config = dict(
    n_layer=11,
    d_model=256,
    n_experts=256,
    experts_per_token=8,
    d_expert=48,
    d_shared_expert=64,
    activation='squared_relu',
    moe_layers=[1, 2, 3, 4, 5, 6, 7, 8, 9, 10],
    router_score='sigmoid',
    normalize_top_k=True,
    routed_scale=2.5,
    balance_loss=0.0059,
    balance_bias=False,
    shared_expert_gate=True,
    init_std_router=0.00869,
    lr_router=0.00143,
    vocab_size=2120,
    norm='layernorm',
    norm_eps=1e-07,
    tie_embeddings=True,
    optimizer='soap_variant',
    lr=0.00378,
    beta1=0.95,
    beta2=0.98,
    batch_tokens=131072,
    seq_len=512,
    train_tokens=655500000,
    steps=5002,
    dataset='wikipedia_en',
)
Below are experts of layer 8 (counted from 0) of a mixture-of-experts language model. Rows are named router (the router's row for the expert), up (a neuron's input weights, with its number) and show model dimensions 0-255. Each number is 500 + 50 x the weight over its row's rms, rounded and kept within 0 to 999. Numbers have three digits each.
After each expert's rows: "mostly gets" lists some tokens that are sent to it at least half of the time. This comes from a sample of Wikipedia text that the model never trained on.

# expert 198
router:519506538519457514533521551585554420539370441529464558552577508494403543469569526505416524400477552556465479471480454503554536569477455439483509492483572467480475551539428499489454505478558428534460501586497487594620590510497478419455575490498510471477576449504420523471457425526520496518529507448516442544541524496520550447474470521504461502445473531607567550526582521573591508518511469521435501520486478515538444512486528526418400526476497466508511492502556486449468533484578449504523494478486490531463500577606597499551515449527413515490506624475455463529550512469470453567532631557447520497414468449537573623397483509565499461450366482500372442495495584536374480436496484416494576559567471367508524468469540475517470564561470539530473546515505527417541503526496482
up0:458526480524565473508474512540477490463501499494494572460481488509467532453508584426517489469477562557515544534473526416486487428522492408539556516533425518535502515482495390558550603537530425461418507491579529463504603531484515586557519507558494547536545488510566445419403540529421491472511487408505474514416556475507506474545481441521443560506473538501450433416411502498567549465431447527488508512438431441549481584505439522436527541503422539522566503413475510599528492564580447625538410512564539509527532555543459589570524507426580513486464447513530520480424426505442546521456628465524608603542418450478513533527555435406478559474508486579398487453501464474463551499484499461512463568538496524509519499497457550510561470477619494543483634521395424468579436509431574
up1:581498621476487539497449517443511510495486474457499430509530466464544442537473464412556458511527538399497499391507528538530418473569532535531528479488466466441411490501462430479456556471541473507541513527536424476537563512512575528448596441466462447496579485480390500446492579613497486524585508522485454470505420578563509454517528509514491516493468489420499455515410573473545510518534414440500543525550459473390511557495478546558471465564490516480501471427616542523448420502596512554519426595454379461519429567545473589551490444578466556575597490456547539549610523481547537400498520430515548504422606474447546543476530434515427514521424571482508475528511514483566520534437515436434454560507361430533488503483569538475409503457516462542542487564526520474494599559459487
up2:558499413527496472557584455413554562461510472441457519490464499564487450541600484451484483560514412457439548523424496529557491496460498554537554476496485431521446593532443473529456454376462472494493514495477481554502468454498574465595573462557457483595551513419513466464546513532439518550535529476520544558471440419592483586477583492587469437573536494508545636435491508596466514438524445514531484514439531467550537539506449497495517556488496537540455547569508510577508435471438494487436441508487524427423494455426511548514484449593510479433549503380522424559469512556389513456554532489459457466460542509477520480433536365547462525516568550543494512532523453453555497526557446470449452531443430548494484458555499503575602510467524647490490569670493495560466567563479527
mostly gets: " there", " people", " games", " members", " There", " they"

# expert 110
router:511558518566491464481559546458470524583478414468461465495541472539514455549500536577422530558597539497457462507552469547577437531565550499469561466526496462528499494521478443579518569552458420476432460546470540525497460478453492462476478479498471387527477427538433517496600506465476523496439549532487488514582486555484547507566423550458560529536489535602605488476540548548602518425449397444537463535481416566443461489465469457476453489501504456519503508558482536451546541579505532448615467418511485450420610626552435517594517502498439493527474539475494540587586490441531564587508506541499519444521567508534533557419425511498404536481466592490440558460549526419521556520467519500494532459468448479400537518502521620456512595516517530361575531514501590497633479522434532
up0:498527584521474459434477483515646405494514488434411518489459593549444504498544513485511557519436410523503473452498508457508615567390428486517544419573560561557620552525438528499590513517536556615425469516495575460589477531548442554539555429552543480536495429433493578432433423521557528517517507526516466464527524527549484469550476528555487593469489511502522373493537466529539423499456504502471605499468454532487524507595554510496499529409518486534462528540514549468541504499530387406399433452441492474490506478431585526510454493532489515609493452479472452599493571596460407547544446492475415502495498498449498544493442532471507521480520531434442594535472579492421445486480506390458460511533473554572538430527563444452441480472492490529529568541478461483474567584506495
up1:561513434555438464515539417590393526569495565500419368596551505543492533468503521425531504554521408492453465497513566564516473492521509520516515547476423470542461468451526488527526445442469485528453546458437493521527583496486519500422486468467536463488463531582489401534558451526490530454516529434582543501493506485553445438573466461371528391490550466439512598515533524538564555443464501559524563566552473502555445510526465511524556397488446581559627455572455443573476548531559516573532510499435541579522495502531486513518550546509444570549598477479495485591593470487520443552419544481498562463535544498504469455481529505433440500476524469558411479499517549520485455590446507401397500474531421474587463479548484571513565465514519497440548473634532527582502376554431512
up2:613432579483549533465433540487584456411483525510449544486408487577553488472581485494377457501386564458462427449458376521455464518523395521514520551640540508492541461448517484444542581513512549450453521484557519549468440447473486536560518421565599523508506556517486514496500450581522532485514598501434394519451459582402511506532524547515572452579447374503494423547584464477521467509460464520514542556503503430516544435435464507466428426507501443510534559437499595509497487484485444442510534489458534521449439521486498491548480471513437490434448564407534583518488540478532458510589468567416533497564484459540464581520461506510588331500459478444512540457602510551486414468569431519449515519454503518451471472526551539502506495502549502500544516556438446486484580519502543
mostly gets: "),", "\",", ",", "',"

# expert 242
router:506463522458398427507624582517578481518490534436501487575565430580514536548462488479475492597519487572445462541490511487616445451579475523550444448518506502448546553450524469459442515456542359399450535565471486562476466530452489446489507453532538357499477420498433483556562548557513435524475519499460436521549516529456452443508454612428455498475500569461460542519498515529559474533460467373484480574548463467609479483475531532513462463467526487490497608523495539425438499517478523550504513480501552602493523492542486538483468479515513573451384592467466584592541477449501529471575489520538639587557494481549529511494538575578463479442500552513424516526534569518404571502555547453458545503529558484581533590512548579567428562484475525475431492449528501506485482509585425
up0:405453461524501499557479599518578459502480507534417339462574500574434557497459455508537470592551469514541480434474524492544450490491543544461476479438490541454447552474533500535495495430501454477476454550473457590538462564487554495583486488526486426371438443599521501479438509431500418472527468488456398496459579500482452428452553535474548503497441500447441471486393564571500576467581485454548506605532459424596543492512505568546539483488420422541439609462518504550541572591529475575452546527512529526526560529439542510496539381516560537444472501456431521565469485504464497427481485463522512503518524494558545537489506413554520495527414490558481490515476441464543527448514560473499556469560553571520528448517463590544423506626437596538461464509589500533469423381565520
up1:486520520472535434460533550479446512527520500504614494553545496591562442491482563452486465477547534568338544515520502500593474583437586456586582454556507545540485466520567501501530542466566482497497507517487551448485471421533508497553416532520496451544513585480469395485516423562495508549563434404554575471430467573486499550432472477568442477415455550562510585542425444435502421545456426463495449578397518456476489513546547529515504445368435457660565467603590472491502514516585490452579507559417502465560526532448495533463519574538480516504538479573458494430519486424530461463531500532501487596421505509425509481519491519513465485520458492568509470510570389468435519494514530432492541486468472466446446478545519486573567469437497517460483454547499538349561514451497496
up2:542531457513431529502505509448543361526448492485459468519442422504517455506536517515526532445572533543519523470486515437569493448515448476447519520486526474487447524488488527526403519522513560490481521513573507554482505578441482415437515495494518413515522411545559489453474520577520486519505515551371551494414523458604471519447537507484515482473604583400527463471506533416545562504483506457535585464466380447402471525448526438592613450452500418488565510522410505416489480547457481420442527528507567598540562434545569448517486427504477459451412536490405499585521440448525529581586502478514444517536494524533376530545540542545424455488595555546586447548564478590419538445554480486460488493485591470540445586491501469558478561562408478515580571454521471553439541535538474
mostly gets: "The", " the", " The", "the"

# expert 237
router:517512434505506422488512503558596586463438477475449484541569457549501519575482569557515421565512496573494521528574535522452475551462554567471538362489541514500459516525506429582513492466467357418451569485499473508525536507499527532508491539538550558530514531569467577497484516459519487608446498403462572464553443566402567545460580451468509485526482508539484487483521630457574501513464444436447523525486465416580416393465417497470455561558495471436483477548484429464464531582526519462567563516489489546497533552513461438581584574550416486589397460471590463541560485518502454521476568498464617553449545431449455490465429471533557455440437537579468553498492543591513451416481493486425530486458467492511494529564474558540513601501493556482595497527525589466537458526519424
up0:591446460559469548460495602481556432371462474543544365459526587496409481539551446500468516474452387457434524411559513438487461459456416589509484532532514449396490420390578423518537491496500419484447507441577541493454425550436449529526450428464529507420461468520518529567512517525516547551489496517459483458566519499543585492486532539515496497442476462545431530566472470485480511572549455453560452578480466493521490456466493551570504516564402450421442566469489420527557483542492538492506484500493530530544492433554539563474499447474459434429538532454461585425509426537541529521551503420566449544577482586562477531526471575523552465507549566599483425508488460483462517459479452542488461560435561548488382471546419541591546499488505500541549438479578579590566472550523446
up1:446535472448545610387471460440548375513497398486407471489427544454440551485539589530556525523494554524381481527451523542558568477532516478535532465585442522499470560425436595481426529438415457557487585560492556536512444548480403536597555517546506469488490506535503550539531473603552506481520506474427537454455436533446535440584420447589515521490423500536476484502431541457555483543546493412497485436535555589531534510520501561516572453441487564539464512517491444547497428401501495556426479506540568472558436498479468511529560515458521513519571496474495548497485525488518499490510587470482540523457502395457487606483490545441541452466497476427445395441468536499441609532472463510462561507465529536529602490558504504510483406556406530534414473445650497533562514456451479
up2:469539558429533500500531484542468565441523424526410571454553404472524623592439496539436544459560519460465488480503449567530492502415574422557488542487367501405497452610534508510468487474530492444478454536423495426466452459529476531597539431520442563558507475503491480557477512467447443513491466410556515544466405525501599508574397466515493435396529472453467602447447532472471409442444454499455527471494468500499496606457467478502513600517465531425510613594515466508440510514495594437649400522554563544534554474430490466554550524451541523510505478517500519469485409546545494544398541503478590459453523526430516510434531446558535441516494498518498453534558471449518481483571505504441533413530505469463484548569461543517524555469503495533519512577491604535496540605481471
mostly gets: " H", " h", "H", "h", " Hall", "istor"

# expert 22
router:531453446503557440573483600656486467554434395485481530523564526423525578475563532497412475473525570514488449473514445506591491459525498454480512481514572419427438564511504463404494543541507422456446499538514529556574452512490512532514507550483461579508560480581464546548484492495462462460525447495501491516601601543480546495538529576465469438496472516587477535534508583597543513481408485468465435469545548443494547474523416553470450504496481538446595469549470523503562519540520488447424461509458612593507525449508476531521436521458472581444492598391505489496474424467450507571502615529498597550472554488558452546429439437495468500447399543511499434556508496508478518430546375425558510532477493514477470571492528516601521441507465451545492666455502549562523437532533460
up0:545586570558470455490485484462475505527531474522540412428522476541533516512508486530392434398544362463509459453513433443551443470481455567534534589529486500534480395421499556458523469567589503545522468470464504416471551573438495460567475448499520545504489442474475534511447623569431491556532510494530539606464563572598557441495571485522534419516487405477420544500489531480533438522491529467528469524470464528488439567574486523485506601493421489563535517508503388421428467476480405454508479514389573504661512524497497521583476448420558511481526542512545535471434494501523462507531541517482465534605535504503472413529495472529420599578518362407518589490451503450533547439465477485451429444563470484497467543430520571548531447465521489535486571468471513552510567527531513
up1:455416496545505431496496485567546543561510513502442512655535470426441574512422446485507505496509494500614516592436527529466469515531527398516503472575472474448527505517414528476504522462490449449463445530544425549448537501492538457557454569421445534507509511504372515545564460431445517542572407521505633506519572527410578504540524544606478485552333583526509418544520501517554522503437463571485532485494529366522572542496497422452485473440471549497427499532523578460498463481505574461497518442490418572548565440504551448522486502611519541559499547469496539521427519539454497614426538506480558456505364524455526559502424504476515458544436545516436486529503494506548577449487532448508524547540481522491507502523448461469452456541411486515524521546394474604514511577458542
up2:536502422500521507585504456565531398428460556513468480613487467454578367473528521480489349535479566500517451479502543528461513565491585461511488491532562532544460467444511412420478489545500443557471399480440503579503464511517523530484511434529444444482599491502505482466547496387412411475441611529566480434445548541416478537566565441441525460421554454510535493519454427470443477597432535504433482453591541504512550459491545580552435533541504477591509488504496590427528478570516472541589567564642568488561461493432523468456428507485492510539444477476487491530574464543508490519485592501509532528453497460486476526541500441508550526531458504537501509453461499497421481465478559521458518509431465577532508429600597450592514559381541453433553512533544489420522460480547540
mostly gets: "its", "it", "ches", "ars", "ects", "ots"

# expert 51
router:445620384496586453548474535521486521521390423554519494569589450524482551582471547575438463591527486441478445576480425465501528474516553481588517496495549401435543454526520334531411560389486483474437516542521453553528507478518603393529536503450465514489488484550545564524467496528527371518510484494459537523485496533501519529524523467459519501494461591504458546487482453538516460454462403464552441545508493487523465543414473471452502546535452518571443491599497447494390488494470375558570456438520594460495564521583477463506527494559502548543495524474452519523538450467463480604549510476550537621509509560498533534469601499451428507463476489545405542504474614428571466410539492499547459502511533572562447544501500574497449502584504425456556465482537476512555505489502427
up1:392488438429517530512467640532488508483510519524508418493573518444512591542522451458547438494468549502532546399597499494553558499479492565576493463507537479600485415460428443536599576460510428421551478603444479522480517410510571508568559413543427470425593461512477427452410502503466470521522623494520546489501472430460504562464439588501563466505541569528480463457526453519534574553504435603601547490493501509504487521481517478453421532564521550572468512486584471490413496441481557536490571498540454417527521480383449468439548456434526457502564448468481549529474468485498448383481521429448484525389539552598439415533521588474527485522448497510483551465518455481496500406515447539475500503555534482556505542537439481535514484439576416582478528467477471421508532491443444
up2:487495416545513554483489553497508510517546570509514472419551459494403476542454495512534506487531615491575468503517606589432487548532480534534468445531503560392546450417539501512413581423469415500352520504490575662428470465500492509561581512556554529545421479479554495494472449490461525503430569531460482514521505536415551454469401340570473378458564517466421480536491521583484508521469533548522497547489574469499503517525585547492451468523511545516578512440447537622507477461598469485433475541443557483580508527524491568454500401464448530430504474441482522542395462453467494540536496513546418501417525519475534449484360518555513566560502450510438486482430482522597500397478532537505585498522538524546501529449453581502522515502419497524472505530538515530511451491474503
up3:528535540484575466494511523513472485452448488478514488453504457478453544492547559488528397572495487628515458414473543566508526373454562522484581460577479470454487555445589394505445484397468504517554459492571448515399426545521499497491468566478497489502531572501539507478382470530613511504513465527472493533534579516551543490561358518603554533485503405456513544455535520502582386474492453481526521548467543497591412500573483426496537507507582467475437438572399494439480415538505559524484463557534545517592545486527527441532446463576501430563472491496517560467519536486502553461526366510606506530443450454484483470516548447501384530562473562476525501464507499455427650473480532487545507541489419477528485558586527511603539509523513473500482520441420577464465486527591505
mostly gets: "|---|---|", "|---|", " |"